Below are experts of layer 2 (counted from 0) of a mixture-of-experts language model. Rows are named router (the router's row for the expert), gate (a neuron's input weights, with its number), up (a neuron's input weights, with its number), down (a neuron's output weights, with its number) and show model dimensions 0-127. Each number is 128 + 24 x the weight over its row's rms, rounded and kept within 0 to 255. Numbers have three digits each.
After each expert's rows: a language model's description of what the expert responds to; "comes after" lists some tokens at least twice as common just before its tokens as in all text. This comes from a sample of Wikipedia text that the model never trained on. Tokens count by the router's weight.

# expert 50
router:128141149126131139128151133113156129090120120079111157162098077154092093095139134135121099083164098117131138147118116140185122124103156120138123139128120086074147113101104103143116120110131119121115115128085121093140156128136148077092098126150125149158088166121131184124095114104120122159131085147134103140143087144161147152121147089078128130183143132120122132113150118134140113127095
gate0:128126151156153078124124145133110113123148105190154140136157162115150171105111144136117142144112180134154105096105125108111122135092114126137139098109144134110120152090100127097106157139100166111145131115158113181118165145150110133099129132087088137081150087124151099142169126158133130155132164116158145123101152117113117145106169128161139100134110140113095129161120106068164102120132
up0:169147143148132159107123126142193078096117126112123062109128103094117090164163146114111125118140106159139133133188132122145155140153111124124104151153130103134097114176153132174139130110147150122133141137111116123152164087121135124134143120084143197141089165128141161127112133100148088086160125147131135117164142129145088102142146158109123108133113148157119154113115111142114140122126
down0:100126154103129121101116135152133130137121122150109134117066111117076160141141127143122122185159140147115163122045090139164107135127151092132100096112072082147169087111112149120095134134103103114137124110120122116104111113184152105159118110138119135121122130137141113130127110132141153101129119118125131117089129117109118120115153143180138140105108166119121054140134175121133112129115
gate1:146097130157117105114112123190147088142160136162125131096132164116099146164119103123096172174150134113156142122118152137140120113155119120114089082149144142155117165103126187109137156127134121106093152126120126143115147138156134126126142194148106105153138066117125089135111162118126162121145120105160178155128135164134101119103156174145142118102121128079141117123132120108105134113135
up1:169125135139161107112100151163157090124126131109099108131113096100095124142095131085131130110161092143125128145110125129179131095129132108107112098122100111089111125121139157121113127127153084127118130119109101111116131123123146116181184129088179131136126098164127116150135132103155180108134101145127071198101136100113120140164128147165141105108171090115138134131093137109143113148121
down1:128113130142123134145113123148123177132129146103153149136129182135092141129138170166094128093080095127132096145149160135108155139138099142086099163098145173134102125148121109141113103089117107156127128149098103108108153099154133141109126158113173136132145105105115113090113146143134103154136102146114154104122151118100167159147097110146157116102180138174108074133099127164121083127129
Abstract and heading nouns
comes after: " the", "-", " a", "'s", " to", " The"

# expert 18
router:134136110096133149139160092122136125129136145137109096157092102144085069100069101125133124104153135110104133163080141156102129124104151071129130095161125101127138117108117147167093132120169205122129131134096109106137164146114121062146140083124132125143134115168164146133122112113103098136130123125112124133133107129132119168159148105132116100134117106127119098098136115144084126102131
gate0:176117115180146121066112146130107119164126131130124151146170080097130116149124141118115150099099144121109103136148150169104146144168118119117138122114161183146126136179173120137167146132091112144117131126177140180100129121147140158122118116128127131114125151120115105143130136143145131145161121106169091145118166136121114129148148157115136124153167115107179120093165126156180129107092
up0:175117125157132118086133164142123127174131132134138142103135124130109078169144105141113138107144145106119098145143158164094159089137139109096154081122165159110143138145171084138182141137115123115122111114169107125133096101120119164117148101154122150124102148103134111148142123171176110106179140127138131131128140110131129134155134149107146126142166117077181120105178111147142133097098
down0:119143134096111133112126112118137126106131120091113112155148101122127143140174155131114130073113180105146154160186106174122121096111137076131122099129139152102165118106177125148146146132134154123081127108123168166129110131141115113124137127188151101099169103114123177119151107128114126116146105090129144118111133168154112102144103123097142141079098139125112102120115141147129158106181
gate1:106131120127149129089128130145125134155142119145150112125168150108148127157136118126105125099143123136118107116169140130100115124128112111130072098138200132146117122173091121133133160167085083117085125140119147147097144092140182169091131174128107127129169149078099104134159117086162124140120111110152117155133158141119121158132119147098101100141134117118134087099122134092126081090126
up1:097128124119130133119119114144119125164142129137137102124180138107136109146111110135097116099154093135119120131158142144075119119115132116121076102133193144143109101159090121139124153151107087119088113137109155162125154104132167172077119154108099137131160140085110119133162115102145118152130092105150107160116161153107122161143121157103109086155146129116140082100119133100127088071127
down1:122160097100108088116171128131131132063121117133133148132102133151132137130113124140118108121149149120114142173185120129155101147125137122107150128147116100152127130122139160146147110143174124153093102123111172116135178111109115149130137147097090115124133183128142114099094143173111107150132118122119128121128113072163154192161099151109117066091132099091129123119112161141158117103126
Headings, infobox fields, symbols
comes after: "-", " was", "==", " (", " he", " also"

# expert 38
router:152148142092098157142166075162141162135153133132130176112116130139167086095119122142158120149139073109140116135119146139136165118085126104143145161119114118091118117084159149166082124118125152127162118153125078111153149121111126108121117107112121117099071110152125155113153172085111146136135124128126117081133142098170157156114163086113135114124142123127111159130165097127116138119141
gate0:133141132170153106122125095171115134133100136118186113123120139154172174122081129140091135130137115149119142123108138143125121121148143106146108075176139125139135093155119149136117142126124138153105147129114124133129100104161118162154153092106151104135099116116121154132083140129151108175115109100150105148053135153099145160123061098120125139176112108123082093091132129147138141124111
up0:142177140142137085138110101108123146137096107148173132140115137111167110119089135158094149099110157154118114146112153148101093117147139141131131099125153102123104084161148128126123145140099162144109111087132129124132082103161118126144155064125129111127106130117115102149118100114139118179098173107128143117097069166110149132099086071130121173142132083139118143122124135137122132141093
down0:172136144122153152122120100146140122158168129150095154141129147124146119149120172128124118124113071114137139154134133141091144104106124105127141183134112128139068190124132174133095115144098136152155149125151155114200113106143117121125129135119168118101146089115171143140116152138159155137147107097125130112147150118149145122124152071106127112115143115147057111109140085132099137116122
gate1:109111124156155130140091105117105145131132129082123132104144161106115180116137113144120151107091118125090128123094160142148106116134093081148101136135120108150145112116130135119134119088108157122145110121115097147133102114133147150175183144154116094118166176134111108105120113173147147140118157120076095180094077073123126138119107127133164168120138138128153140116122119137161151074125
up1:120159161137118112103135173111133128144128123139136146166103123162117104123098119109156097134157137156144129131130106084130134148097138162096135099107100120105107146116080111113099119125145108148148141142151138136146160152161128113081087115140105151148098132100130168157121152132104114092090102190180166096122164143116099110150050112115107114106109121133136102133143155113138130167111
down1:100135120150111156140086119117078080101147124121117119123134115122125113127163120223090127132121125110162127137122155138125165142138127136111106126116163165156119088152089158138138077109064137115166133138134136115104134117116112139147126122141086146133134160132147137110132124111087113106108137145160115137114124145121114151145099130170160135136130154143173106130120168116089116104197
Capitals and table blanks
comes after: " |", "|", "°", " (", "O", "″"

# expert 3
router:114144134117101149140111109106139120118117140101108094169090140138079113117075124162130116090159141095119134115104108158149084114099113092119129104138123095098132094126114117137106110059158176131163102142123124133112112153115101101129132070167185156100124116172141131169126118135110109123140104142123133155102132141131135165135132100089155124121106135149148093141154124163090149128158
gate0:104150142148111102113159139130116113127148158125121146111137097135119117122143114109085161123150122064143114164163163104161100137155113132168167136125115137151154191131135131113135134147135110141103139138197137140127157121090164141093077138174165128117158109157170139149176127155165137150147121139117158117153125131103117142117146143147163140125136145122115133150117139121102076070126
up0:178120096093156145133103108118121164125101114151140107151130154137111137143129120149171122132116131182098134076098097141113152132093119151112118147133131092123098093118115123130122136127102155120158131107082111125129104130157085098105162127087082074160075143121084129100080142118085155117147125110120111152099137129130147103099115101127124138119127120143160142112127112130145188169114
down0:153138160115131124115163147144098106117134091143135135159143121126123160123129155156083092140095100132174147131154131133177154122187140138126124118169147135133125157171154129131082075065133149105134165126163073138157110096127148058103094105137105109124115160111103104138120101125130111113094124136174129107120139106131130137114146123109085149113140176109122127129125132130113119119127
gate1:160113103137138141138131143124127135119126124111129133118181077165173115161147141133154158133118136117148133112124139098124153151167131101146128124088139173143125182091148167161128139178115084114137133108174111106140086146144151134143131151106121134128151149116157119132166142106129144102094078163072090135129097111063083128112101164131126115148128134135114139168107129114138126104110
up1:102150134148133124136127082126112101126097108193103141127124115099093148116129137089101121147092138156108175099121114131155115125175182169117167135165120147136119160095168093153166147123149118151179115140149101156136151123114126149155114163133127147147099130126096113130144163149156100120133123176160077138139127108099148116100133101118134093103138132120143093145099157149133104116116
down1:122105123154139088146130075124126151126094140146115131108170083130123089179141153105152113133138142141146117127111136118174116146086135116127068122165166109125134094096128140115128130167110126125109114144110112101102162127123090100118115099181100103117133124137154115165128139114144153106136101164166117131101145148117151111132094146123114160099166166123156150193159117143136156166110
Past-tense main verbs
comes after: " was", " to", " were", " is", " he", " and"

# expert 53
router:109138113085068163151170105141154134103106127120139166129139118138129109099140122141130119158121087130153134146137091143097133100073120120110151155107140174117145133106114114151120126130139146155163123129072123123145123142143154120162152127124109149098114098173119176148140142085124108143172076138103116105135123126112156175098165109151096109163145083137145176126134128167126144109134
gate0:133121130123126150146163131135102128143155089082077127113132086146120167118131123106084075185115102145165111078156132143123144124136127129108116154126117157104120142185158117132112142167112103100095108170136144105142129146130099117111156115115157135165152093154122186148140128134151153149105168114137155105109120103128149112135106102123091094146148141123129104087141133143072112126112
up0:142133136135108148150146127113106142130156118086059121109148086134128163115129117104103067178116092161157107086154136157140151096125151121127136150128112142115132162165163100132106137140132139103118132158123143105152145160111083115103120109104144136154146094170110175139146126135158157159119183127139157113099111098142137113157089103121097105134165137141148107090118128133081114123124
down0:162134150126112125112174160139126138104155184104130151133140122134125151148130108130091144138137146108129119134123087087102130087115136149139121113151113169120118096130177112076109108129136132143092115161117105136127083087099149117045100164126161147114118137160105140116172107115116136112105120128113145141142103099148106113160129127158125114126129131142197105138111082114174110122154
gate1:111118143118140087114088119141084127105130133132130126132161122087127170148114148157133129115086117122137184113174098118120107127154108153136108116114136119129127188153102127136110123163115121092092131105152143161135078174145133156160090100138126117107133140145116139138127118188085160113183172117110137148108124168103103134139138120127158120111093139143148110149137154110137096142187
up1:135119126099127136122188123097121102141160074158142110155102124122129131111114144145123148179169177135158086093118176125113119095178141102129166139125105082136069147135123096124122127100157173145122092117149122111140087098141148119070137130119144110089145133150108149135144135102149141143106132137106105116152144096109125137150130143121113127095145111172107147139107126172113150141106
down1:158138101112138097123125146139154095098114145130144119143080114135120091132119154142142108118123139093089130114094088119122101178124150121156094091174111128164093144121158117141147152100204111127139126089134123122161172125101094118130120169104150144123137140124080129143183138164122127174132132117097142106108146126099137107124080145129128179108118165158113104128152143115143159128125
Line breaks
comes after: " |", ".", ")", " =", ").", ".\""

# expert 36
router:129139165120116135152149142089143115136114136154121103158108165126110093143106089113159122112125164129105168099151135153122158115092126140126136161126084126129105153107160162152137096138134117099142093114127140148124125122075148102147097146131108177102137146133137115110118196140151113093179085101092121148097096112093131123128131109162115187110111104141148154149157118113118146093160
gate0:118127118146130141105143093096121095101102097200120141115113121155128119090191119155110122142117147103156127138092127146120117136089107115105106114125132075121123116145127155114165182142117165143123193172092168125165116111147144112127146121121119144098141129124164135101125087123119132107152121153150149099150094107137141150144132134130125169116105120151090111158115102155140130188142
up0:117109118099110179084120117103128109103126104176103145153187150139109119107138144102128103117132153154143110151137124141134141137161118087116170135116108075117123110171120163113160130123144132084155117165128173134149086149150125131110177106102139106135121139123200150145100108136126131133118070127116143148156120112124176143150139167129115126109131132136088109153124104099164134157119
down0:098112128142137130171164123100102173134162152100166078094136123140129104116083110145139134108135116153139114113126152150125133112119145135093112131165084116113153132086101139152138118130120164141151147098135176175143147131134097149139124138139144066094141153124150151133090107154154136111091130136167113136132123113087083123152165121109109103138093165116151093131174144141086106150134
gate1:135129128086147120099118147097172169126130116165141111117151142120171175127129139143109137155150122159107165081135124110083154095167159136157166113139113089126145181135173058098174133164148109098145127152109111121131103093135132125109154155146128172154124132108130122091144131123115128161146135174120137140137132103167141125141106135125134150125174100115113117161142123112106093126131
up1:141129136097151138099118143104167175124120127159123130094140133133179165116138143145108143159148128157102155094135118111082151104165148122144176124128115103100144195134160070105172122163153105093140144156099109110119104081129144123113145162140126157153124141104134108089143128122123129140140146180115140164144148106165158132130113114109145147141162100110110119159144130109100091128115
down1:115166120119065170135107115142120123149131152085116117171094115142091118127112128090132132112121148123138150154136117177116146137145131104130114136120139124127128115120113199160121151098096145141147093097120141131149140125089146100146107128118100094139110099120179135159074142106137129099116095102156130189074117163104121136148153140131110124136108099113128159096116116128117174094165
Table cell pipes
comes after: " ", ")", "%", "\"", " list", " —"

# expert 5
router:119145139102111172161118076097198161080130122135134140142104106138123107106120103130156140103134106116135132176129126141126121132132156113145127125122139102093126112119099095123106137124125185125131117141110088118153163144125121120126116138125116133140086132191154149098112147105115101151154093155133124140172101142156150127120171088106145137166163129149132208163148106120100132144115
gate0:077159159112107115113105167105200084163093126112078138115144132112141153121133135174110144130142116106164127151105131126114166137147100152150125191150089118166128118178117116149102152098104140125144146135131171131132107163117106111113080134097120143131119150123162129150164126143132129079084091126144142151161141151129098128121122127182118130132129115129130103122133098148150131123127
up0:109189151119142115111106159112187082124120087093114108130144141120133132095129110184129132166120101114146143116112157122135158129118133138132138137158108121164157119179103117139128140126107134141114178116091147117121131163118119113107086130108132141149137127115145111137139100116125123113053100121167116058152164126139099111091125113156129128179124111124136112106173121141161130121091
down0:106134122075100131098124140149080116139155133131151117076099122141107119139148125140129098147130162138112159131105120097120106156132128159171134108150167116160130119161184086148158125148164124143091115121141063182135134153144117119176154140120156151151115137142114134142127123142119129090139094093117129077103107148128141100119102158121126129165078104107101151103113109157150112134154
gate1:100134094166124128161114162139161133107115152173120074120139109134152090153113147128129100153161116152129174093100105113114120154103098162107160160117085143125137102114123151154141154161156138143086130115117148119151112146141146160101153135130144136158109154108140138162121157145129134143090123116129161119158101059112086123165140157102139126109097131141125094117152153090153085140149
up1:114150098124131117165136143132147124070117168155130099159141110156140077155127166126131129146122128133149160116094108103118126126099098150127153161135091136132134116095106142165106145149158130160077101121107151134178116148131133114124158142111148176160106163095149179140100130130133126163101148131141155127145096069112089111137132148095122113125137139130149087105152142084138075131120
down1:128141086125155119097156134086126113118126129160170122140145117096170106156107116103159134146147108117122160120143120158173119124147118104150198134124112128113118127169129145119109131110188133148123104166123165116123140052133160120127090129154113128141121115139160138142135141133170122122110105128138112123106086064146127172147140114140073158119104152091130100176124136106116124124139
Role and position nouns
comes after: " the", "-", " a", " his", "'s", " her"

# expert 32
router:103135096119115140159166108139120165109142159117143116135104120108108088139096128164165102130122128138123121189143114133107143127148125111178115145127112110111159109125113111116107058123120173119079096121086117088127134134059112128117120117149153119082106142145118115087131145121111088159153106137163133127118141095141116143135127103141143093177136106091118155149134093139088154140155
gate0:041111161108117143123119139128138140130135127157111110119101134153166107137079160085160143158123157141117136129108157136128148140105153099113146119148119129122087150156128146111152129147161121128153141152103101139166107138140133092085146107132137137152145123135106111106118151116129134118127134112103163122108157139128082066088095152104071141136081123149183103160137166110141120115151
up0:207157105166151124114110103125121097131133106101160157119149118081105130114192105139092126117143115125122114141160123123131135130157110134156090152096143112129165115124110124141100130124090120125116111104157152141080156138142126160142114149105129121107121134120146129158141087160153118128121113121143112135138121118144182194127175109162171079141164119111085138105113114151112143153103
down0:129106133122091130135135181058119185123112126143113128115108103149169124134099125123128153165118125163110160122136145141089144163156139098118155130141145135112076125176145117113108155186130163162130147168135148139112113104152142094149136136184162085112136132137153121138089096096097109147176137095152174109144126140111107120103130133097152133123138130125128128152150106120117153152110
gate1:115089133156098124114112117106142056143164094147125116103136123080153125100101102072119146141147109124153124124122138109145161180123080137174114145148093117142108157179125171075132117118125106133124155134175117144129120164167122136152138146152145139159168137151118097162124147114143099133120115092114103100124100114141151131143133143149103086112155114118132099113115151139153087130138
up1:151145109112105161120127148136089110133122074153147127118153136189115155163111114162115080096125145105149133107136136102085140069126193142160151147168124131108106093144124153122139148150110174112123163119124111108110122132138144143098095137150132138091128158108151123116106110152149158108148142107133107115157176140120084136120142095137152159145087123124126145152145088104138156090120
down1:138150148124109119123125101128163147170114142127131128151141101159107116117117120129143122088128101177124146111074137163139128103129092143100178119131095120116116113105142096069162148094143112124152161126130103195098101131135107092096144138111130163150078084103142143124116112127152146137136091158050126141145133144123169119145123159103115140149142160116125119109146156144095134122112
Collective and group nouns
comes after: " the", " The", " a", " his", " other", "'s"

# expert 23
router:136149159102113162149132099149115148115125126096144140162086098148124094136132165125158153157133144085140132136160111116115174096089172126107127117125102097108149124085122149129121082143182171136164154106107140112140139143098099111150125071106099145114086119161127132095162146136130093122119104153146120112149131151132153163133121101157117067128135130123113148156117112139090135104160
gate0:116125119155098133099085100105122107112142137181110141112168137085134140143149088086065159084066111114118130120106129152132132127161119142145147164103163121150138101123154085125143146136114097148141126090188150136141099108132112123121126143136153117125163145110122095136128118161171133119133187108098133133137111140141100141096120144134131155131130161166141114184102126131166110118135
up0:175087124113061091101086142130125127141151122098108151108155151115125138133132132101125126121106132115154148094116134140123160118094083130139065121097100132138114110093139124137126131098090119134148150096109151107120181139138122109176158097144101158120113117090110124149112120135102140160126168125130120081161118125127141145126129150099137100116127130202104126150109193112130110130119
down0:173118135177071114158097125154152166138131171128133135120112128124137127100117132137137168124165152114133137145104170127081110075111147133101139119170153139102126187105110085139143125105132168149088138149090086121114108138113133112135101129139105124113096093146156156129121107141147104159111134128157159113151116130112142125159084114136143110114113171126099137173144134091101107164109
gate1:114118089147107128101142145134105143158130096194129155105155134141126155128116135131138138114127160141130145115126114145119123089162117136136117072171159121157120122114112121124157168117064101117122093142164149149099143179150139129133116122115140145097194110113109133079102150112175113120103120162136133162099171156099139128128105138141170162116122137146156138165143152121124163094121
up1:144136141088148128137119132126098110119134182078125097140134120149128172114119125143110140112119125103161153127170153126139115178140117122101128171114116145103116096131114123140128112142165138111170168136153086123126117053136145105162149108131097122128117140118158104143148147142120178156125123118112120102148073092142120177105126149117082143154096140142116104080098122129136070151142
down1:075138136077102140106130157087122126150145131110173098173099174177126138139137128142133125142122156092146124155152131139121165116115142098103136170117154120145183124139137113152116108122117162133131104118122099144130085084159179153156116141111148129127167155090117102151145133145129129168094129104131123175126125161153117131166140148078155130091124142132125094156112141099128095130144
Subject pronouns
comes after: ".", ",", " where", " that", " when", " which"

# expert 28
router:098109157102132163129098122157136114098139095121107134146091167133096117164071114111143126121129121103121123129110139145118152159104157151164154153117083142123148125137114125162164093131160128119137114118124157099110132149095138139136074079075117182140093151144149138162164136156144095131144119158140091105123091120084120177143158124138120127136113108124106159153143146163113136086115
gate0:137114108133152129094170141139122106180172138129164124134168116109173157139146107084109126152064127128152154097108114117135103127131108110146144207132163167159120128132138110147134127152057141143112125106184095133116111133166126129095116123119114102142146127109099081116121152123110129130152111132145124156135132144158122145092111117128120100118138116132115133149156111158193131107135
up0:126124117143114151092106126133111133196138140135141111119147148135113186143151097072144153139138147136148118101159142130127106138140134100128121189135121144153105127118136075128152165125079127134146135080147140137105107055148128185113110092136097128141125138115116136115115159116144141166090133131104141165123110122182140134092173132112117092109134133148128140169139121145136112090154
down0:091156164112074156155146131118151135124125120140113096127158073088139113075122104161115128121112105098156062127119106178141162118128122112107123147115143129139108132128155110114140136100128114127095114137179155166148105089142133105125166136127124111160125116116133142145145153139074121164178169114148114142148121131147078112133126160131096118173156115112112162124107115100133151148139
gate1:147114166105113114097133133141100167110126097159103161100082114081104154187160154138139136127123160110126111140117113142127119127132163111110146113167119202127118152141140105124100120162118078167138120146116114138081133128124125165095104141119136112122153138096108121138141115107163172110125096118158138140116135098129102082138087155079158151121097146135106133155097092149145116122126
up1:145109186113095118123132132146120147126125087142107162083079106098120152163144135135161133140139143108127133145121130168118120104142154087124139109154106182136117161151151131132129093185124078157132133167133110142083106128122133158104091153130142110089130139110103131128139103140154157112159107126144117149140131100117118103138086158085155127128096154124103140169111093167165090151132
down1:128164104101087126137128122135092151120134123125167149126160119128158105130093086142193151124176103154121091081158131144121126152127168109129123130096112102170137128167092121132113119148152158101146090125098126130104168105116149139128129133143164129097153124126127109115119127137075157156131112152083119146130131138112159132119131081154136108128161066147084138105152129161109174134124
Table cell separators
comes after: " ", " 0", " 1", ")", "%", " 2"

# expert 59
router:133116137091088182173133096143178111110155160121129150146127131158143115142125135103163118122122099102118128120170138136108129136102130109132182126112114086091100117104147116110156127130143156115150124140109121145160174129110077098124106095130154124082113137146141147122135175127119100126146083128109106127141128080140128133117158082110132137157124144142107174149182095162080146110132
gate0:160109134138170125134145099091103149130130138121116155125134128150122107093134091134122087162168143127129144151130078136151108130116160119134139134150121136115141127125081122130094127093095158132125166109144156096136114146101135114117149158093158131171127088142123125130129118153142084086143116108170140138098114106103083135162150090173074142130169088115109085111127122060151113131121
up0:145124143088113135166131122143147103127081088131148101164153139109148132134107121167088163097139133103084125140137181150104128131134128169121095103103118117133163093159122125131166127130178109150159122138141145132130154094126153115145113146142086147098146188121150159133134142096112155138126135163116124128102125150163150090139114168107123140116117141140135181135163132174171142078118
down0:154155125115139120076095104155105143146118105178103094120134118102150127135117147158136103169080099066149103157144118163164131139121138105085142143148101163122143136145159146108121131146124112113141143121125100148141144142143157120078130113118131154098133074169153134133163129150116092121093190109111134109103107137115158169098088119107137132143119152153109149166112122142120164145126
gate1:104121134166119087130092136105130125149149109135151169098141162103079101083166142161150140142097167141120163107135123137134127152140131142107183125103166136116163117127091130116116102136121095081125141102168106153103106112116089117096150142147111135125150112142119122146178123152120166107112114075164105149172136119122160121111110131083121144085093150145125156120129094115141131153143
up1:125137124103198146087137131133120096140107158096097125146141081140146133172116147074101131066136113122144107129149168094118112106082128105120115106147074099130106140132143145148115120103131122143143169140135133141110137146140166161124129140146103125130116123098131119149091143107138112130093166166128182135152123124122079112149138096186144111098138114108102152096117148150120120165115
down1:145110103145108139131119109153162164107155157111147087148163098135153114155097097112119124119135125136158105169094148159153132141094115103153132155201139139115148108153123083091160117151171105144123158110122135163196116145132101109082123111131146153120126155131120117148109178121147079136112142139112125102163148152148135134123114123105135160134157125155114106126116145098083159111151
Digits in tables
comes after: " |", "–", ";", ".", " (", "|"

# expert 6
router:160109151118110120106129111098128101131124124163152109182094101144159101123164114129140149156168109116123082173160134117122142129134149097148077119084086135122115084116088174144148119137153146146126141150132161168139140119167156089147139096095087160099119135141140115134161125144104183119125131101085115136159133128081124136140105134160080142142129128120098135123123137154100124108119
gate0:132164163154136149143113129114161154106099128155098179168165151108095133093097125102116131081090136096114099132161145133127131170145145146169115099111118147158124138180164135160141132153125156118182150122116131110119144132088143140111147162114138121118144169148160133108115147122121157082137091131134127167132200105079136165134135143139110123118148123143145134157120117095135126107140
up0:149083135128153089159112140148096125146157122112138111099094114147157146136151165132138149174150164107151132118126123154102131102073113145096105178154156127091139133119124096067156171118109111109089122133125122160121150154159144146109106139136131127147137131111119122148137127133160150102103156132090142067130085168159112120111125113109134163122146148123087126108102122166137122180145
down0:114136072150133116106113099114143118170106144099054113109147110105123069125151123083160117150128183128125164116140121131118152124104112125128182140121128145162140102108093165135080117106131140119141103128149134138129116126162125155105122167116118101117139139127171111131107126146137095116127172153141099157111121171107156143110109116109143083113117129141182145141176164121141124146101
gate1:132152097123078082069127174134141142132151108127122102107139132129167117136170104130101107147117140149124119093166115083131155167143120113099123123129157128114134155174158102102098115162125093112114121101169143180103075114153122103135129149144096136141112136131153114126097110111118146095108113143148124125123142126166141140129157131094096119111204100139114161128143151134138106171125
up1:128050151131072138118103122186117088146117168135123159133117172142083147147147152134159135138124134122118127144125114130146096143100151138145111097137092094156114120125118134104183139127093164131153130130175101168151146163096137160110109133094096103107136099123124122111124136108134131154158120131115101131148107137154128112120095130068157124112091152126097120132070124119126127157116
down1:135115132099132126135153119134133136146103131181146119115123188135138128157120124165123119128109124136089165112126145148084181130149122133110132185126078152156160081099125168125092145134112141151113166155113156121142129104156136139125146126150092140174143148170120141149109152121126122111180165107137140125111144074119182090134149111143127125107128143120131125055135123091113124155114
Line breaks before sections
comes after: "\n", "==", " ==", "===", " ===", "===="

# expert 48
router:123125153119105145108086152119098134136158117118136148090149162145135128124130170152163134160101150119153123121139117183145154113111177095150123135113078132128114144091142110146105113125155109122143151127089114124097106111112077147106132131078127158108114136152090102097162145120164156149110133120130180078145134143197113114104126131141116113151134110112116159121134115147058140123149
gate2:139117101170138086108116170101144136139101146164160148119141131135113129135134087152105136163116197157125107109141129142139112115114088135112093127123139115086149130122152151103116155158102143151115109139142128076138176122123098166114131146132118114125122131109147130130110105144110117064124103146119133111113074137082112128164134131153158171083071138140102080125100152126116105103138
up2:149114143146135122115119135138149168135145128143149119132151116133110180145154097143121154146123176152139120130122117111163160077100133138114172118113134167100148122139114144104123166142113145131116111148100120086178154144130109161129138113115091095104111109145126131117124136103137159090122113159141137106096099173088123124173125100143095192076099132123101096109100120147126058131147
down2:134122108178153144154163135167155119090183142143148129179139130134127157171075115112137099115163111094139154136097124112143134127109132134124111096160168143155163111148144125111154141133127113127108150156103126120120135141140153139133156129118115133146150200124072144113119081117132089111070126098142144094113131130085125096148113138115142105119170138125143127096102109077127157122124
gate3:149089155153134139104130116109093078109103116132099099128140121121118089119104134107144114068172157083184104127135153095129155163134104108102128129112141132130118159184097151157163151169092083119118108135131159153114122141150113150164120121109109131106168135081164131127126111148158144114136152109142149186086124117128110132158132133102110171147101137142143131120139135139125131117095
up3:150117119116127128055108124093167104105145116130084167121119153121124140116074144121156103138116184094133088149102121113131159121172122142153110131114150152121148090139146148102130150149110112117139088103105120116137135102111132108124160115092144150148132122088143152130101111145111143142133149130113163116127105150122136089125162133145158158146108083185130131096080119142072094094125
down3:148129152138121088148149090087110182137148172133129141155162105143081100138137116170118131131131108153110150129099075099109095146089104147163129127128136114115091177134122092162104104148151130149121127147119134145071116163101125165137112134093106118143118148148097089145100146110118099129139120139130164111110180118122136114119112119174129120130146130138150115142133184153168121138166
Capital initials in acronyms
comes after: " (", " \"", "-", "\n", "″", "°"

# expert 51
router:117124163120136137118124107135112121085160138128144153180121138106134192127135131112105150138081142141153141132145157103141180115110132160179128134116098100111149124135213148143118157113142104160115158150118125142115124129127120158088143112113120141124136137140115143087170134111105160099096120127096141130135133099106178122145103114095101098096147150117122091126126142090098167075113
gate0:154135107084080136112102105142106135146131134114095158092111124164132160113140122127149125143188127130137131136137068109138142150114086131126117108103160145171083119188116156120092117113084140129157121116167115147149125128078134120140155136111142162127140084142099155107116130119139136099159175131145123144098125141156128081140134100099132105154134097141137158113141137153091075151110
up0:100140143170159110128132150121135134123108123136164126140125095111106098148132149119085124112090153129121118117118181154092133139126178149136125139140138126101147164081110101105160159167170101145098126151113151151137127130186121119122090130142129117128126166131165110160135112116123106167131104156108154072137127106094118154104146169150121156110114162096111076148133108104178164127144
down0:109106157157116126111118127132085117127115121119133091147113133124130137146138089138132163132143151135125147113108135152113135133107133144147155150097086107173117121140151099123116140118154188154129142132141107156144155109165131143123185129097147124137170168096140180165133155173135168160088106108075094122128157110103119129110108112140076131140083145149159112101123121089106174128162
gate1:128102094107161134095096161070124077154082128148095134112152149130105112144107154142120095086114164162109135143137082117108153126153137116125100100111173131142091155129111118128110132127106123135146160130156106115167083160107153144114103114128121092146118083138112087139132093156156152117128147113114134135135119162093076106134158157115127097158081128162102153122138101135142119131132
up1:102133135145115124159152178126141111162119080157163128146172151141103125089092141107153148113154155177112147116083108117139135085122152123109153111156103127138187133118128133098081141156114139137108136128103094101117118140160105136138112120143136139121126095164100143145138101139126108137128126061142158114104104181132138142124130160136125082110135112135109128088117101141107140063148
down1:146130093039094108126111098124088161155118129116126133155150110072110104133107123175114164155098118147141128133098102138123108126176150119099139133078166145124111113113131146137135111099147143121135157112160124109144132106122147129117147124156096133128125078111131115125112139109140109137148134138147161105151133153133148119172142096133136146121135139188056133194141108139131124131106
Name-initial capital pieces
comes after: "-", ",", ":", " of", " \"", "|"